config = dict(
    n_layer=16,
    d_expert=64,
    balance_loss=0.000701,
    n_groups=4,
    lr_router=0.00137,
    head_dim=128,
    qk_norm=False,
    init_std_down=0.00552,
    init_out_by_depth=True,
    optimizer='adamw',
    beta1=0.9,
    grad_clip=1.0,
    warmup_steps=285,
    seq_len=512,
    train_tokens=386000000,
)
Below are experts of layer 6 (counted from 0) of a mixture-of-experts language model. Rows are named router (the router's row for the expert), up (a neuron's input weights, with its number) and show model dimensions 0-255. Each number is 128 + 32 x the weight over its row's rms, rounded and kept within 0 to 255. Numbers have three digits each.
Before each expert's rows: "gets" lists some tokens that make up at least twice as much of what it gets as of all text. This comes from a sample of Wikipedia text that the model never trained on. Tokens count by the router's weight.

# expert 10
gets: "ed", "ly", "ing", "ive", "est", "ated"
router:105151141100138062162124095114158136122149142136058123145137151142126068112152146099128144120056189153115153118068137105107144172116168130157103177127148166137081148120138127110074105134172161137162113115164230160085103166118136206113151118079095139114148136123163115125155191109129122161131128156185129187163171183121149116134114096147201149108145124133147156116085130099135099120131170135070109056131107167154159120103131108172096102136191093119139110171103166080114172148133162119198129214107096128156128135132121162168149124192165137101186169126167142086143136139087120109132091145073100095161150110182067138080192073150147118113085113147131088125081159081132107113167094118102082078128120135111202111124110108098092070073086108125137092149117152151054126144106140
up0:195126124128174153139142117125085107122111130103103141124158167067111163124173144079125149103165138119147139148103145129125198090083164092160126099111194139108159125145095123159104119150116198092116151099193073127087080161162135095165137098086132167182215130155142102090061094154173181167125128183111121142123149138147096129140147131113136182192133110082077160137155118186095090178147087151123049119153109118102090132135125140142134099112044131154118141127096151099110159118111126052132135176129138114113139184101057164177149119107149141137108090220085170141143046140147137086135143105182121108086135122119125088122134124078069139097177131145090176127164071089165094137130220113137176086118134149111162102106084107129115110099126119149136115143143146187135138109116152
up1:143117152140156151096108129135141140131062123071156110136100090091115145120096097143127094124129166163190106127135117130059145160076116124084100158106102185063156159128090094093095100099146105127082109133145159107149079143144121137131170122186100149124159192178139102136047107124128081135165135095114176142165160068164131120176097121164120121172179120132159168078129090157097122189097182137122171130101147072112102191092147130064092137114130120075192076115134074081172075109095121071154082155138083105131157141160135106152111168135102089186126143119148151138128128156138106055117149128162119197085135115096203193135121101152112093111109135136211145204147140114128150123148121148122141123139110094123101113172128154081155210148124186124116143150151130194090172107132119
up2:143120150116130089083085089121143142079062079147153103147126148085140147164132110138131099155167152151182161138154096123121135151104000080140134114155091090104111148145162197102154044108157086134117101148160133106133140157141114143145137114118073129129121164168128104064145128141088103119128156109179085143158135127195132127098124098189128128095096166131158141088129139096082119158095082071133145144084109110148116102170139173118128151158087077134133137140110117153103082103115122124121180118122149071088077115197182165124185155129121087162151129170128121093141147168096117087173098159142097145165171128136122142129139093122089174107082080177155145146107166120039143147148147080160054132169081128137061175144080114156127178175100162085142116111160150103162165117173068
up3:141157131174119144111203131137122128169131144087113117154102119152105160134111196049140107142083087169134177086134141120092179120097171132200140115035154096079125134108087138131071152132115136061108137156134136102136138153090143107141152074167113123130192094143116114139195120157144180077081093158119196173118132110172179134121150113142129057140098154109115122149139092083125145106086180141084108049184157067133142126135138162135112113158203101139152136104149094175147177148145130117149158131138065131135127077125126110113125094164145141133126167136126139162161152076113138123105140164100150099091100119117099109116076101092146107066196119108034095074089188107130132070144103130144161106156157147110111112157134149119181056118063094106159154166113144181112109123098153
up4:138124099117204116169174174186108123122082141134171110158125157118157138110143130150112150080157143155124119172065092099148128174158127149113122136167107179098155142159154157076069129120134117096127136147108135126087105162162164125125120174168144148131128166164112136114225159055148049150085114108117096203125069172167210121054127147144159201120045077111101151110100129114084133105090077106122184176160124167118095111126150172083122131160196085107140073113152105177057189115113122116172075171139110136131174143151147099136135071118145118160120098107123128135139129116128140172126114088119146123164121111106129133107134124100136137133114139100180113071099151138125087159084087129132110158116127123127160158112079146212118083083133083125182113072087138071112108133128094
up5:142069117177115170190166121114161141176156149087116152116161154143037117118135131122168112161099228122172066167133092064137107107111163118119073124122146135103089161092182148102081141125152178102136139080167174107117121148186107150130123157172098151108180062181144100092082109124103143163107111098152097144166117117123083122113137108072108115094179119127120166148167113155146103205177176102156128107137172086130092165131109107128112125159138130159139160115104112108111152086124116121123135110098132142164143197137097133127194217148140080103150133159159126128104118151160168071116144139120131114134195145144161183083136082152169093129097110120134136185111106087133121131076150160119160142163047110135127124168134196113115051150163103126101141102098117124154164100035149
up6:131162128125138090143057109154137138183064172105081154098077098108147081114149123128180058119132099147129159039132131121114120157173181182150126123130036141131132163106156088162108121148112120117118138075089131104142142105138135172147157203161136196075171105125141134153077140129133122171179169118134173140143059102109119113099075137127125147173183140135173122124150084100154151102130112193132168152173062171141118154110170171127110117140178074062137148105139178114116133134083109112121157116115114148129115165131162140120152128137134129154126100088146088125098138139129119096085088112099155072096168130173119141110069151196138160110103105156175131143112168103078128151101121107111146087185162181149139112163138129152164033163087128128046155137099136139148195150200152
up7:147117102185103061132152126118138113177097120103088155105130105122147134131114113134165101132137086097112166162133168146166122169150093156114081151109071103126096170136129175075175131105092157181111123138097114125165131126031136176155150130117113175155119110126125155184121126144142108066112111109176152128157109140073134171159164129121134064062153169140108101132105129121134168068076120054133173101126125089087136128111094109195121099097162122131155129186097179105096151178153083143114106133160064127100138171138066187136119124140153160094178090138106169106173136155212121148107100160084121130140110116098124080151169094112083128136149094169125190095118159117095107111145074142110106191111064108117176125108162116087074071159124114082232115133095134184154133152109088
up8:111108123119153125143071141078181130149127135149134122085088117160137102096097143091150115136074110116105104064114108104140109125220201162142083146197123194062150167077157179098104161157065123156132140172089140114098151140131156128142121172157150140127122072094177184141147130119210101137141076154148074176133119181090131143134149117154188078138172149118125140097065132098105106100152154126140134145126133129141123175113142163164098093139133109075167089199102181130138143092116172121128042172141132074157154156133153156141128151112149177180117184109154101141105148159068110163132164130072137078107078126110083146155152154094119184087043172105116080089164139141135112155112086084081150124115142129198138117112101153124101130154108155129130099090094123134073157111106134
up9:130168096148136129163130163099146137115152152089103125170188170119099101099185160131116165116127118150103182143133068158110139168130095145158080080139135089117074138126093126138132115144121094111114139186132132123106161085091105117095141201165137078116166009045129085136110168206079118154112133103143154153121170110103128159146135122091176096160105126100114106112102079181086122155089182126185143096063113164128161142140122147240129120193111093100110160123199133132129126099116184063135140092129108092139142160163071122157067116166118145111152142162117132057143162223160126175137119092127094116152116149183166137084122170095108170126159138115149116147106120131072128145136141106154086131106090098127137126134087153130140128149164113110097114087161134207096141124096133
up10:149103133075150114155160185152112122140162174154086124229127142069123142101132133121108139137100130137052135103095149168132134108119131101093137139126109157154138103151128133091116098110156143128153170116118126120156142123062126110156149122125151079147118052142116144174143099147068092125124135119100111109117108112145128097131139122108147170159094136131092157145125123163160125092073146110070087121096164134190101118154124149199112145086109111164054153107110155130126134215147149026105120121180106119159146082139169099152133073092143104115118173145128177154103095099106162162116152151136158132142146124191143113163206173161157109185119143122118075139080103133124136114108175145122108141049050184134219120069037117101174136072166145176080120126129115116158065159117171
up11:150178139133120126109116129076139141107148200140128131097125147118107175163193108086126151128131082111125151161168175069157159080108104120234095117143179170136103138038090118164143173101126167120138147144137135111107112140137119121116163103094078119120106132190130122117101067194118139129107144111175142082138112095114108130169112029105185123174131150116120188093109095162156125184169161191136107053137132136146133119169145084059117154156149169149115169138163137023098130147078095107139092173143120127126094148148109130132153112161162125135097141105134155137102110145103117115072076102155112123202186133132141188089148067124134124086156129106122102123099080110180192148099111104137126079109115146144187110167147123091180145116101145171087115095154172116170116095125161
up12:164070124084131133245128108116104110174165180182100096087119148135109219131121100128096145118154145130117147121101130176084102118137143143122150147157104127131173125144106167187101147123133102122153129106139146186080132097132122141096115158120111095142101126137126111104203134169060187110151087125150137088127156144148143175105158113070115111101155099119126142135107105112164137125109098111121081137158094189164108086082064124141117137145119123156069109140115153123205099156094106095147169119125104114099079120135129120097187142101126053151102212093144126096146104083069185151163103133237125148187196130092110110182139095118116153180132141131171130146151133108125063085135086130091128125096063139133145100121126118154102112075095084116086116145194112116054114166141146
up13:177061127107123104179149093121078131106108184147157130147125224071161179068115171104135152072158191132195125129138131146182162178121077095101113176099116140120159133109134176102111140108119145111107133131091142127114107135154057159080114141126134160191134134081136140071096078132096081095139112133122171078094147143098169164095192066066079146103139059098081150159130129152150107104098123102137100162099199083126154127144102119167120120112078123121115110105077128121103189158123109160129120180116132080091114229166124179162137109185117111167150131145076118114117123099181102101138123152104147138141139124169080067117146155140107143074115122142107114181070175114137081094105141161189119143132118165132205125090157143149119111138133090148099152092106129098140139132162135
up14:152167139134139102169104165117128143101120146138078091189123134096127070147115153170060190123122163106129110121077099078106131115147112135130139176136104126110138112190107090090102088133152132155141113119173173095094079153094196152150120153170201111120110159148126149100160127084154132173091158183128133150082115114070108107111108142136064090094079122121136139107088083152105123065132167130080138094061059174097070123164073093142126121133121157102088125109123192107100116162155163120160101191153202046127239152092128115152108121131162125162168129149098090103132111132113166101172166131141128122136119143150122075115179156080113152154110161092142097102120138121078143139073184165128126147116116145106186070122058146167106075133131117115172105157202138150116118152118132
up15:171131121067146133071131108112094122122195163140142149175120159101092116117122118110093131159123108147104146139126148111127157185128136117153121116119177116114126107118147190097134125112140142120149135162157139141101154141164123132097135074113156132118145117118099180128079079166123044154106224089160083074116165141106101078149097116132131173158158196130085144140179106141145129124070108057181113124181179112173136136101144158154118114122104118160100098173168154074033106166087087134154138109118075076160163140123128139150144081102114081061179087161130144121060097120084112162122135128133113138139152129098119185113149121085101050114174141087108139183121103100191160163161146162121088085108166132119157184151152095102134097071089143144115124090100144231162144163152075
up16:117177121143111082043151164110117147073213141142069143123154127139157169147139107193093108121118187141156131119108156121090147096108168161146126186153130095126106122127189120037152118148170140147088136129173086113127067215111151076120165060078129159114128113100151133109148141132113156108106132157163125146094187144081161113132146106105147067064163101131102110145083086108091142089169189167086149088154085162119131154168171114120111112148140131120126117102088104122101201202152142142091125168132137157135168143089127153104106106172136123131167165158058101145147123170194106127138159164134127140142149122210094117110157096104089144142118122177104120145105145101156120127161077120120107164078171153115158160072085148146125100124028140128106120129131149156120055173115115
up17:138085109083124093099191122127138117171164112135094101211131173127109121117085108120118146120182163155100135153141133139123172100122138043095156138143221126106160109125195128122171082191081144180153184153098055114186159080249133114122128144150107188129135098152133144166146063109142168154120167133191134157130135116100148137128163104125073113090053126111132159118122126153178117155145150118125117126192123114103131105136095139116124098097135096181092129113103142094084098193112076095158105081171128136119172131129153153119124121123161117119125108113104140109150076096115165125118118165076111145162138147133134106135061114136115157176155076150094107101159096106159109143102136184108156146089121212130152163120084117130198181132096150125117102111147185136211102158120172
up18:211085200084144166092150099124104128140118163171092083145148133143096144123103143135137109098141094107095125139117144161149133122153128109150162102096170116106140117129126146169093096101121124108196163101162122149146135161081181166117096104152155074135164156161124097112179193128085136077124063099062165125149114091085101121081105079157091116131066091116142178157169161111168100092166097152175113107087154205100142131133170079126124163095143143174160151159113133140095153149150119120141164167111148109148131109196197107143195142143107063151108134138102118160126057114179171150137122140111102104102125133158162113114145179152120091155117141149079109143137139146130139071102208124093150078099053111092141182130118086079168124117173155172122136080032150155182154108149141
up19:191152151143158118085097117169062084132097163173127126151127162119110088060088142073160112154155070114175137155100175159155146094109081125131131117134132103160128125110109075152111134141129152141248169099088123194159155112096166157121147127132103183115102158065114165156091173139091132141109138131171125160143114115119158141161091098149098148150112157107121107137139120170141129067106151207146098125101113205173137152181066119146122141129116166117077112149183169139092114139120123099178143135153114059151111121181156147117145063140130106110110098131157126134137166161179113144142150095106088107142092122061142088118122123098077130132102128162145132120233141104138093116146156168136130053157071132136209096145158116163132097091181141134116069116108129089194071112104096
up20:119130139124131148170141142101151102120182155130205150123146139135148104104085161103133162111070134127086057149076109096185163133093126125152117176125111216076188140052086117101112137118093123115132130091108128150111095153088122113156158152173150150127193155171147134111127059090162130132129107137153190168100117138088169155095214126143129171163189106114141240110107072081166119167096145128109076102125161098130151134128155120136118125059182126111101147115087153163068120133131158132119065187110109122150147128102055131158110116159145110138160133122133171124131119140093124130137136159118153179208111094165095085137125101120160150173139105105086082078143115116190172195076125160102109091131116165138110114119104131129174128135048073110137105135142146143099106104110189
up21:164056162121127110107176133145083118163172145145019136133097108124126097138156107079115154105105147087149147112115141187095071078138105126078116149110133110130092116126131094102144131098148074109114125100204150132126191129087126112101125100129140153153123171231105125137107121110158178157118169126134191098098202133074117151155134138159116121137123083098120119065125143130193116171105165152085108102117121144083080160109081123147135104109118111141099086073082122092122169172187144138178110178132130157114122125169114160131101071136146088122210149132106163116143161144073146127193158138144086150143105164185091078164196161076121127171113116153130085116139117117139141126130124139120122169116169114104191139065112143114180113158134159131151118152170131138090011121125177
up22:107137119148131136205147110209176130132111159087097132123103129090125112102174123112152048097112099112094153077139101179080186111123166165133124113148134086179100118140096122170127115154150114110146157077062152105087148124097124156164141138111099103108150127112114115150096124169161175066111128074177112141167144164157131131164077109122146135106106098152149150143199129150185124063070187150082096059124143124108192105115089094142144125118135055144107047127096133071180149157142164108159158120111108150118104112141200112160161140157106145128179133094110130097127146188072094154132085171099152079097200112185148163131086146156169092106115139147044133126105145126119146115133067120128151064163118149112156091145122089128131131120100152159173125162099149116172149136199078
up23:172116147128157090121128101100139125098104173126105131099077127123118060155113123122176064133106151151135155097124091138116155193062165127172127172120119152111101147131129095210129123173133084131125135144021148159073170082107118138095114094120127149082121121055102114112086073148141089145176147125114192097181164087158143109146084121134149142133125094150121130184187166122115114096161106079100104179089154183160177102114146125120122142111102083136105139138066163068100124176118130153137164142110167179122119154097143093141164156148108145143121122117116135119134095082113111092132125150041182117105151151174132133091105138223146129078074163150145139124081196139104143041144132157103125086187170134129141106167114082162095122133114161108115159152106137138095170145214087
up24:138099134122117098184117160097134140079118100087116123164119104123171211128091081097133069146192255098146106088104117099144113115132137196049106141104120116159099166145155101191141099066173101151124161098104092185147164155134080188143116106167096126164184106124113152090119148158105189122158158144150099130100116132148124132063155103161162149116183133131166160155150135153130125152161063118099098106095136073173122129058149193128117140101185136177141104122020113159151127159093125113131088095065101112137169106132117182146100100108094110097117148148124161131112132169159128131086121111175130131174136160151103124150159093124218107154144119130149180094173114132152116150159125160179126121149091129147097125136139145109103119147096104166126139127142170124071180108137180
up25:165103109063180070159167125122051154188056108128118137056114132139146130052089130096139116145124149073059135075127168200131093156137143125109135134143069102145129153127166122154108139121145144117172145124077169153132114130147173194120136148141121141145150196151116113116090121135138137125134117115101149106157101137127153119088100112186185112150109116140163125165156120029148123111105158144111121103115102157117158121133132135085118126134191122072114087098122173147140072096112111066149153114118165102106071154101128138143130120071095074199136197087118136149089084126152109156139104172136086144111210119160082151158132101149151131143087107195104130173128154133127073142074138132112124097110176166171203134142144106120160147077108153196133098102072144122125111168174201
up26:124156139129115149124200123103054122147189106115063116125110093167151154136151145097136112144089180103123139095158146087107151131161140145144116139064205121124118097161129131124119126110127111161146138139120163123179111154117128162070104034096096199150139126131124091152196116153130137115127093116141131149116103182100167124160148124129137112099112148144108138152162150102176118111160128184128078128149140146087155106067161132137114111107189125120213111167051132099138220198114123081161059163081104150132132159061101160130121102149139140154133206126110128173111174133135104083072101168128138154120157098156113172071100076108154089103101127150051118093203137101133137119144091096084133130090169145117147090081094138146185123157094076106148172145130133143109066131148191
up27:115089095156141103116092097143155118121131100122067165100164137114129104130124110157148132138122136107137129096106180161125133169100211127051104130135142141174114160069124101048159114169132138119152110106129184150139118157164121135139141133073141108110121064063131129109057193188112145146131121146177147153154137133145159148147086088178152167144158147165153138106065154150105141077147181154170168115122077113153184127162133179156139115131166120141150132188106127149145155115168144112113087138114155121142148144071071155203144178148107112140141101144116088084170142139193126116124122175100097157133103088162118153039159137052176153130088163103115194137069155113141103192182122140101081127073144102120148087104103064132089089168072127110121082074066130186115128126117104
up28:112095136115122147088142122129091110112199145045153119188120180136113132121155162132085193150160146104122116132125149148143142091160101101106115068127216109125101123160133117147122135181141139112168168143142110146150073189175143093104118072107119098156123102151113113153120126125138185176065146168166129131096173118105142133169083054148165096141090074097103135080201092159157128160176116162121134039143106127149109096118117207108122110118098135221115110105159147085104157113111090146103133150154155120124111132208143129106105155142151114158124130132147123152186133153131082118117126067051082113148123113137156157080142122067129124174188122078084096112081098129163120176129092178140142140057067097117131155160148134141131134151158114137142081109173165105204089154107101
up29:140135122138132101153156073176147120165145117132164114130124143183121156104100148098157068143150132141091169148113111133167153134076157096188184139111185135069101150114170180125076155133106164190156147203123145145101129132167142143106145114128116117095155075065167062091149161142109147096090034127141124228132136187169147126156111080165143110171090102101146132151131102083124108181104196157132115099170173076129097138071162094087102158121107139158126114120096160115139157105179146179113194115124115109100099122133104121124180101147173139117071147153129139127138108115146154132108146175094114127139198136109082172108074102159100118132071133106086098163134117127127105105144136085177073143117115098146126175119152081142206101091075111130097111098072155145065158187089155
up30:177156106057137178111185172177098111152089099137164147098097132156091132114153112102123113144154196091120127157126142132163089117083099133155121114116144101161095150192196094126101131104145149104220182156074131122089143097132110171107098100115166099129134130062124110153175045090109122154140193103082177080159093146096085092117117171110097158083134148120128150121138098116175103074094068123185117163111127158105129137142169105106137137135106123137136091091105101078124110168104126104192094167140122119115153141139142113159153111055129111161083111153101147144137092095122146131140155166204141089194158137122163121183158216139132068173143099148128126214172104129148114064110128144123094137101174136182175098111135089101086131084133111136104129092071114145145171105166118
up31:107071103057162116122083127112133107197175068072120139143136126103150126063237140133163130164136115137119174078137139098101097151120103169051095203086151142126174119180068108120142147138135188126127151208110140086122100154074129097119108097147164109140149101093131094122136175160172154098121105148144174105140083150163183144117121132145080135150146137103083145197104125152124129138081094188162117085101175184090117125149136221178109129113167122100097162149118164149110131110086116166160131085096105067181098173163114122102108124129123121188153108091100130160105151127122096101119157096139129121084107113188144207138129107118167139125156132127133135126101174118138072150099076097113089130167124126090096111087092123134174110062169110152153119131139141103067153154133155
up32:136104077098124136127158129095145119168156094169100120080090144101120118091132147157152098131081141146159106112105103140099149155130096104096174140131187101112148101111179176074125102209134112110081132171242127115118137121100111153167144088161166111112162127098142114122170103146139163058127068102141112075115151155153151101121165074070133107151152137127106159147127080143148095185098122085182095074075156122135117113016131143163106117147130124106130149112140136166145098172105189139131155047130094124124140147149093124131141148143104135189130178088101115126126123132097142137153187075130095184079102189143130139146156093084119101145150105155182159200062132129169088170133112131148043094150128129149125119082165059147114118127139167145130147153060162143077118172087155
up33:155150142187116194147144085105169126148130092163115138155144098093115122101126187124126167135107090140101130167137123112103159096127119103107180165118160050158127198112088115161118124144168118160158138113168124117165069146160168065194138122111187161117158132131119150105115085161148152061150126130106177147135142126170150117130080134129121120095084091119092131133168109107071109220138137136130017045124113101057042172157112087110133161115125172121088102117162146126120151156140119124174172139131144121153164167106036136145101103170097077096134136173118133139128122200058111122089147146190157152125120126178132088131107127118105125075155149131105102164074105116155134170104133148152057105180113108133205128144139130052120115133129156111130152088110122177144145132119161
up34:124122137066135157165137084098116141198114135149103105127141104124134152084239139063143075198182114150110160075065143109083129139173118148111129164120111157112101170154111098208107142115156127145121124152097204078178152138104163159088144095159122158128142119117123070121144131023149118122125147147162147083128037140164189133090113095146118109146128121107113122136137110084106116109132127226122090132143081195134203135099146136143096134151192082102190131180118157107134214086148147107163082125086103116143132172122126135101167131110102125145166162094147138148127107094129153084131125073088126086204175097150101140078125141168150135151131106121146114100127179127119114157153096069087093100144126097139180120166136136140093098125163097127177131124141127102129120146143124
up35:133126149163158167156146061098118134140129183146135128099143183128148146148169085131145169147133145130138139173051166098153111134172118135145105156093211153090142159124110173150103131122101137112137156146160183081037145109083173142117166112165164098158138162179134080098087087129154099153102173096123088187117090163096114087142178123097136105116115144125148167145129092089122129121130094066106148156149152103091096118105123144147117162141135153168076124130077200100075089091095111180147091159133145104127166151114076078158143108122175075123137164150146165168083129084141131056150175176112168119178157091135092136087139076037092133195104170125082087084135115110168154118138125113135150078145099150110128081156156122113129070090173092152108077148172137178141093128073124
up36:160054128082206052127107122108128091071091161130129119140139183050137130102135189126117148092132129173158112166182125125076174160097091117077130119110096143181115130094124122109104140167086178110211152142156156101161107098058109112121166163143131146164104091121162152129091118135153027149175127170119106135152147143103171172132132146117133207127058123131086156147145115153139103115146095122125106095125133146131215118101125141172129085090117087092107102135156120182109080080153173102159115117135137070048109100178136150144150117145122167138154133131108143091158102172187155079129088110102146111129143122139133109116139187105109138078115108190180116113092183105080053150112144159137130114144056123142152170095115117125127126089148111103182152087099163108164156139139142
up37:164107165138179154142157142074156101098121131145189084135083194051091099079127119120115106118107154152132137033058192183109112187058154178123107139127139112155130076184178087170160187140107184115157160139118126133099102104208177158129128140180155115130155102099159141132185136158161160125116129165090114128089155108131149145084161136082149122123129099114065118164127138113123088132146077109176125179143129120091134189132186162148125117139158101151165122165098096133054152183064115175173082105140134080105144144118120131135116116093152119142090152113109122173100119134088162106156172123093106181137070147082132122100124127136098141115138107158119103154118120118136096074111170154075113130161157102170147137111156078118050093091115093127172103122110159194069107156120120
up38:106094095105141114095169135210138109103146149152143133130149144130151195088135151124115129107112134123119128141160132126163130153110082109107119159161139112073124134121176139092164124204148156114077138105159116129133137146148126180057136131132095141127121074049110137109143127106140149141112098115195064131154090159130124093112116092065176165105113161147120150160089111110145126132106121148146124072155101082178164108109082153180104074134114087121164103143129077113167145112118159104128136066119098166154106088161123115098149133106164134156141140100111086126177131092176116099147102119116081094120229112104207193142104091148158216132126119152141141102070166114127062193125052153122145150108155182169116093146145130092101118154075083101173123089079165135191149228148179
up39:115149146149099099095186087162143157121165118081098102156082172115160146153180119092130136125110075143149164123103117144175170135120156165077138194140142127201079107118165116153188108134180205149093111136135168147190109107129129163148108114061093115139139148094117101179180221132091162135135106153138163128094136156105127092131126100107163131155132086112090145095043141129167134126107102143078088082158138155133125080158116156073114143133141090174145132137164091172136189192068117117155184149118097161147122183135108138154104099168123131115117188113121114085216173068184153096114120143118075159120116128130050105131165098130143125105131104133097081125096162110174134126150134113131103139059140127142175138086089102105105120070144124104125132185115135141055119153064162
up40:168125140094147133043166144136125122118112126109099123153121107126151140166173165080134090114120168072124134160111130168170159095139192162117140203117039098190117141089210127154180097093187150127173131145176155171148103143092146153145116119211129131116111137119139125107150118133080145122142078139145154101100055084132115096158114104070105141109083072111101098161088124140134124089125136197136064094095061164091084129139058117153119141125133134134095165139156145162148186211114135127168153199108117130124129147110088124125122064127111129157096118085104141139109179159190133069088123124113111122142090071138186097103158140122113091144134146125100169115147144107144148121113137189157151148075161133143205094104106129150119142120141132123170170169137124216090095123172101
up41:117144081110114166122122081141148144107100168050112124119106116168142130111169118077160199096189153125104146146121145114177145071132076159112116153091126206123075099189145153151133133125167186132104124142054123099133104132179122143104148175187079126128138061100095144147111171143161132174118160109131107161143099203120113113143116176120175188084103082135113130187102158173157119130066127116110169100148079173120180127165115125167119106094168087175128097128084104115066178181155102143138092124117141145068156111100113125129124084069128166141145117108160146149117117102176112171168109137112147159131129136144096143166153118145103093159209105136145131059111145099170073124088087088154157176097125161103140102109162139110069083085102078147207131127098097109070102152105134
up42:133142097166155141140139114086166126158076155086067131075101123119131087116124146082150157180154137121150109112109125156146132125145144126163102167097188105098130109118072190112163143156182137111132138056150112107094123139188141131120135147172098098146125135154115070188107075082165102144151119103138106095151111176113104118160168121122084107126204129130127144120103143130135068160107158144112055110141118109108197074138116094118123108127087103098146139227066177161121121099133166111150132045112142189130115137152165147160133147177134145182102138148110116121179180152060153130170147158165061145137209109149136096131099079131104081175116167187097135129076094114119106171124086086119174132113116170214116091103129134081106147084072099155104093155130133160145136135051129
up43:099093149137159152124136152208114121052181131147183101146126138142138126080086129153128098128155137114165191120087134078088134108127113158164100110147069113096154147105202167092125103183120097156161162171147055123127121133133131134118112115129090124107109059112152131162085082159204153098107108144156142163145158107161108107175081104113119106141108087126111143095162068067095120210154164215115125157121111108170089172099150122118131136125124144070114144156130100041191185117099145112137092073141068116148102116174123144131087137164135104080111116152142107110154100194106142131127155135131164100091119168119098101188055083123070111118077153131102120174146131123144122142114081139121137129179150176188108087165133168130127163111078176164045130139126126092127094162128120
up44:119135140200105101165148078082148142118181124085048146115097113122163106146132155091147197155131138128100102188126147118138134175161160127111159177163181081086120121104151076113167126134072159111116113122166152134125095079143115169138121159121128128107136106100128146132070101134122109122126167162211049106105119129164118131143117108118195135165147141137114159100111145193160124116194140083135118087110164124179170144066112073109126128147118207153135155102114103099093139176098120154158180157129087128135101168098127176150139093123134086089154102140144151138108081122063144119109118178123114070083096165028078193150135116044132106080152115153116137118087128093105120132169181117148130157138172055085146136145146158128072063109120136125116128116123131217102088151141100
up45:145096134122136096145075190092082150129147154087133139103123123094106111151138115073139153134127181167135141117113099052191116103183207153112131168139110167096136094073160150111134130116096211136118151109100161113138193137120116131157123139179120158121137105099135179146128109085120068118136149147142109139139119083108124133141158148152108150122158110120132148174155026121112116139162200095136126160129170130142178146131182078094130112165141121196146113147109127089141172124081117043148104182098086056127105037113089171166155137090146132112092194145162106163168127103127120128135119185186124053140128157149111162107119062100112101112086081134152050161122105105166115059099101194145147076075153079147141107132127117175115075109130149151105122120168121143114129144096123
up46:109128106158136145133142108155114091102126103128111112167153157131102154087179175139141091103123140171168135180090159143116212113148121121093217129113186122116086114110111144122095130215207105149112173194128106138140130124076148090109123118156082109156136142098108120129161158053126153144136122165134131130085087156146101132164093122062165077117080147133093189098134111094085113162172204098029098139119112089152139133098145093077121136117124096129168179108105095094163185190176142098156123038066109135128127100124127114120133194185144158095129161115144145116158091093096157104101096103142136138169142124150113103147110112165177091177112095153142121133124115130173125145111069137119091082157147203160156119164167091130148166123149154132112143138098113118199080193112110
up47:137147167120113112123118092078120143105111106134160106140158150141117072094159134120178103088132125127115140049123141090164159158101114145174114142131099117126107106128095175080094140174057100142177155176027126131099133103167129158096156101112142103108172141144145078089139144118157126117151212087149114151152131171100175111082112109127206161134125171141144144148107094070133145202074128117140114103146147154096206146157205139168144144130198066163120102115160136104061148145080094124152122122142117145115186136123167096161116174134121105154091165115089136119127151154104099126111090145036106157140085152137156149036155138156095121125123108175099061115132123117138156132117102151100154064155165150109132167165111069154148124075039116095162089135122135120125185106146079
up48:143155088088130051141100113153165128097095168103143153140125103100137058129105148140154151142152157197123177082105102116169111164138175116146153151062161181145133141082151136161114145149137145074120165133101166143104131151132128122127189131159159127107123140110125134177160112171078090123125113119155112204110166107169158095121125143191110069159155122139137127180081097118145134087085205096099174108097139144120116095122154136110121129096115007087124081106128164142107081088149122096163157107120152154139138199153091125150147130139119105139065164101133127122126068133161146142100089118073118141098207112161081167190084085166135078101133132115148117061107138106145097044145115151146087148151055131100172142205132088157106066142097146158135129094109137126075123150100095
up49:160094140113143146147137054165111153139167097121112126141138109133154158106161191106170146125077099092100077197113119131117126161151130144068144179103068106124133137151144148139134125151158190135142174138109128161138065107137130124122115128141065144111121122108164067047108114138153084083092110110143149133153066072136142113140117128059148148128168132107157138175112202164133072099095123156179043154142131099114190141070103132071128155112145120084122121147140092131132209158082155102098144121098134095094080102175128090132139085127107151137132114105149133167116054205156119143107129101128166113128192104151158154182134093145174093137109129108140188189092192139158070135125125120095117092107153153163177141073066088100170187093125157115123154129071135197097143127147119
up50:105124129119116128146151062106131134125126122145086110073142171100135103128140143118135113123138196157190151139120172145189133165143150132178159132108168098125137118190135091255074136085075161109195142124134183133138114119170088145155113113093097136118121137073145150145113097118106135123128131138170163126134154146118091125159167141096170148116142129125164196190150119167153107120189078069144130161146131208117197106108109147142167149183128110209139161134113123126119149117139104120200107133115130110123073137125088126159143142110155149140171136106159104188094119069179051115105109098127168082089066098135108148144139079155086095107122117127125085158072127096175138057156126117102107046150135131112142090155130145175068081106143170165111110159086127130083109151068139
up51:133130140149131073100185145182060095134184180084148152180100124181085141131127157071121128181100132105090134112127123131121172096094145114134119129155157155183107072131041077173145184126129120131171154108101148162161099159169154131136128083103119115150149114150130064184127100132135176109120146164107149146144140085099165125147129066155129162141105106104111120097164159156222125128138083187153103053135081113169131145139149179151123158058123086119080126162143119097125129170097155119116070213111094109149146111084183119123075097148123119115126145137115124141134122200122146103147127126094104120151150099085089117075114086094106158095179142112038094084193139104141144105172123147114179095089135156169165149106092157089199087142081085135142106123151147112149113118155166
up52:103127119137097074162112113107148148153135108100057154085109135152191167139140212112099150197114100129120148149148181129147166192168104154156176076136158112112101118136071148146207097167102163153134128110128130164151142186182186119140106151120180148171141142130115117131145104156102125090169076091129117124123188138150140121135134055156134065139088133117108171094078163096172145065105069121131122080132145079151099125084127108121103144089126141097110136135176088198150141031092156150177165190133133136101098078175150132094169126137123143131149167142127147092108108165075147160085118150103171057137166107100169143165106115103134160128085099168105092099156122105135119091204190087115118167086130081113131144136102123119104185120100099147112139162102123111110098200122146
up53:127090105154094099184141124089170130103114185127044139084151111096158146138136149116134104059110155036121123098168112167119147084154108132105130137166156080112064069111187084137156094120145135109082112112134116158102184138097117102103133142106133106151173091107123118150119123086171151087144133117128176127086165146129119172105133129156210117172165095116139110139095094149160151126113128137082127077114104147101151142071117098149138106146100174195124115089051104149133128124123157122146151088138101134161113206131089185153106068174173187138178163144079143120187152128134132128086136162163126168087126197145138101176087153119106132150098107195090055131098086117153088196102169090103106153142139084123136083133127147177133151199155148128121110161108128140080118173111204
up54:134166154122102136105159101130105122134172163102104151136088141105226168149177168104121100144107087099094151174098155126102162113169105117149132192079120110128119088122080072182156162091155147144098139143102068192171086132143129177090126113145105123137149090118116102162148117151161134128139133124089145096082098154115179095183118064135096120145168086118103120143129191156182132095199098166148192074149134173115182145111134172108111130071178121146161137120101055144100162196045129135137131234098156125119055119082131147116104027129120167181119147116101125149122106181151120130140108153100101116078142160083110154143113120068089128135173118127108132127122145114131136168098134155127165111138217149085110126147083119132163126075099123098135144129128156117086086137114115